Weights of a small mixture-of-experts language model, trained from scratch on English Wikipedia.
Experts: 24 experts in each of 16 layers, a sigmoid router.
Training: a variant of SOAP for the experts, 579M tokens, 8841 steps.
Below are experts of layer 5 (counted from 0) of a mixture-of-experts language model. Rows are named router (the router's row for the expert) and show model dimensions 0-63. Each number is 200 + 20 x the weight over its row's rms, rounded and kept within 0 to 999.
After each expert's rows: "raises" lists some tokens whose logits its average output raises strongly, later layers aside. This comes from a sample of Wikipedia text that the model never trained on.

# expert 23
router,223,202,202,203,222,217,176,190,186,196,206,210,224,212,195,164,207,217,196,204,179,189,210,243,240,228,206,196,230,182,165,176,207,159,202,216,180,205,194,227,176,223,186,201,162,217,187,199,209,210,208,222,181,214,222,207,199,178,184,220,220,202,202,184
raises: "ub", "are", "ag", "umb", "ir", "ust"

# expert 19
router,189,188,158,206,185,197,191,203,221,241,202,163,191,223,195,200,178,178,191,241,203,179,183,175,184,158,190,213,219,221,179,220,221,202,234,196,190,197,186,211,216,153,158,180,234,208,230,201,173,197,193,193,211,193,215,211,194,193,185,187,212,222,195,179
raises: " of", " and", " in", " or", ".", ","

# expert 5
router,175,152,196,189,174,192,201,149,194,193,253,260,222,184,212,196,200,191,221,174,221,207,209,194,251,221,215,188,231,190,216,160,208,204,206,154,201,178,184,203,183,182,185,235,208,186,238,240,201,198,197,200,221,209,205,200,204,204,197,202,187,214,244,156
raises: ".", " |", "-", ",", " and", " in"

# expert 2
router,200,188,191,229,165,173,204,197,235,197,182,197,200,190,181,174,195,177,197,214,201,172,169,172,214,168,173,178,193,184,166,223,201,233,232,193,223,194,200,188,192,202,225,202,160,213,186,255,202,159,193,175,192,175,184,165,204,213,184,211,222,193,188,164
raises: "e", " ", "\n"

# expert 22
router,181,201,198,206,212,197,177,191,210,189,186,195,204,153,212,233,212,210,189,212,199,172,211,167,185,184,217,235,191,208,234,201,160,173,160,233,222,181,187,207,227,253,186,204,179,206,191,206,212,228,233,182,181,179,235,186,190,206,213,202,194,162,215,192
raises: "ace", "ush", "ose", "itt", "asc", "ages"

# expert 16
router,216,195,194,190,200,173,180,179,191,188,202,218,210,188,203,156,189,211,186,253,185,145,181,215,201,197,173,180,216,211,209,169,244,182,206,191,213,196,190,227,190,219,224,195,160,211,201,175,211,197,223,217,206,189,215,174,219,194,183,215,187,194,208,190
raises: "-", "t", "e", "/"

# expert 0
router,239,198,199,177,224,167,208,220,186,199,193,223,183,197,200,205,201,217,184,181,178,175,174,242,210,174,187,206,218,162,178,213,226,210,200,204,230,185,218,206,224,200,197,187,169,212,181,200,165,187,228,219,228,178,201,200,201,209,180,222,187,179,210,189
raises: "ly", ",", " and"

# expert 9
router,202,176,191,214,167,175,178,202,232,171,225,217,194,189,223,203,192,191,231,187,207,197,165,208,198,182,216,229,251,190,201,234,207,201,208,230,187,216,203,179,198,202,220,207,199,227,208,208,198,218,218,214,213,211,198,182,207,179,192,232,197,191,176,220
raises: "5,", "1", "3,", "\n", "6,", "2"

# expert 14
router,185,181,185,232,220,211,200,216,191,232,162,180,166,195,213,217,194,185,198,196,182,172,203,190,185,198,193,198,201,208,198,217,214,221,192,241,219,210,181,216,200,213,226,198,174,205,203,217,174,139,178,244,168,190,231,212,180,218,174,208,162,184,195,211
raises: ",", "o", "y", "-", ".", "i"

# expert 7
router,201,179,222,219,214,193,168,213,196,174,242,185,158,210,240,221,194,189,187,211,228,207,160,210,202,190,193,189,219,178,219,193,199,214,210,197,180,170,195,188,207,161,211,193,191,225,230,212,196,203,201,212,198,181,181,144,240,162,201,215,205,198,224,223
raises: "/", ".5", "–1", " to", " or", " and"

# expert 1
router,192,207,182,195,201,220,186,200,196,194,148,246,183,222,179,185,203,197,223,171,185,182,216,203,195,190,200,169,243,213,209,220,219,175,230,200,212,198,214,219,222,207,214,197,185,239,202,213,195,212,202,187,220,228,212,194,211,218,196,245,186,235,179,206
raises: "is", "if", "i", "ib", "ik", "ip"

# expert 21
router,222,195,154,233,186,158,208,219,231,200,207,204,176,197,191,227,204,224,165,183,203,215,177,180,171,207,215,198,201,189,223,187,202,194,202,203,215,197,182,177,218,209,203,197,186,230,195,178,203,189,185,171,165,188,203,164,187,232,190,200,182,169,204,179
raises: "'s", "..", "ic", "iv", "'", "!"

# expert 12
router,196,195,201,222,210,216,204,219,224,212,158,229,237,214,196,202,192,167,212,196,200,175,199,177,227,219,188,185,215,205,185,205,178,196,224,172,212,210,222,233,174,146,192,201,214,202,224,184,199,194,200,199,197,187,204,204,188,223,208,187,180,217,176,180
raises: " and", "'s", " or", "an", " was", " would"

# expert 20
router,194,211,182,216,207,184,178,216,223,192,209,165,191,187,191,167,193,205,184,204,189,204,190,168,222,174,199,189,191,171,198,182,170,198,203,206,224,232,201,190,158,180,246,212,198,224,219,191,205,192,223,188,187,190,225,186,212,152,180,213,209,208,215,191
raises: " |", "\n", " a", " the", " b"

# expert 10
router,190,190,192,203,207,159,196,190,239,228,211,158,212,203,189,143,179,209,205,228,208,183,171,217,178,183,212,223,195,190,193,205,210,189,187,170,221,202,193,180,164,181,194,222,185,203,208,212,191,192,217,181,191,190,219,190,215,185,200,158,192,189,226,210
raises: " the", " a", " |", " in", " to", ","

# expert 8
router,153,172,177,216,193,179,183,163,190,244,232,202,214,189,188,189,202,177,209,236,196,179,161,206,218,134,183,206,205,207,199,166,214,212,223,161,212,213,203,168,222,151,185,179,220,248,251,202,169,199,206,197,216,205,198,192,191,197,199,180,216,252,198,164
raises: " and", "-", " |", " in", ".", ","

# expert 11
router,221,188,213,183,166,207,219,224,179,221,180,205,213,202,183,186,173,198,229,211,230,192,193,209,208,212,202,194,233,185,213,161,214,198,194,161,181,203,220,216,211,192,219,235,208,199,200,219,222,186,212,210,196,172,214,167,215,202,200,198,223,200,216,199
raises: "-", "\n", " and", " |", " –"

# expert 3
router,176,209,200,227,173,184,197,205,176,187,190,210,226,203,208,201,201,205,190,211,201,193,158,191,204,201,173,208,169,179,168,206,234,188,217,205,207,198,156,188,217,189,206,216,217,210,192,194,184,174,207,190,230,221,210,183,192,178,198,256,186,196,197,170
raises: "\n", " the", "-"

# expert 4
router,196,187,203,193,186,202,238,162,219,244,218,199,176,164,186,192,167,172,191,202,227,221,199,229,188,189,158,205,219,208,239,233,209,225,204,203,196,207,207,170,204,185,211,211,217,227,197,250,211,192,213,183,225,193,193,188,169,193,195,222,214,177,208,234
raises: "-", " and", "\n", " in", " ", " is"

# expert 17
router,235,206,199,207,223,202,261,218,218,197,207,220,206,204,172,190,176,184,188,199,219,174,219,207,189,213,184,183,200,199,192,177,192,164,198,201,230,206,166,216,189,237,207,220,180,159,171,175,229,201,226,210,215,177,173,199,167,189,192,174,187,221,199,189
raises: ";", " |", " of", " and", " in", " –"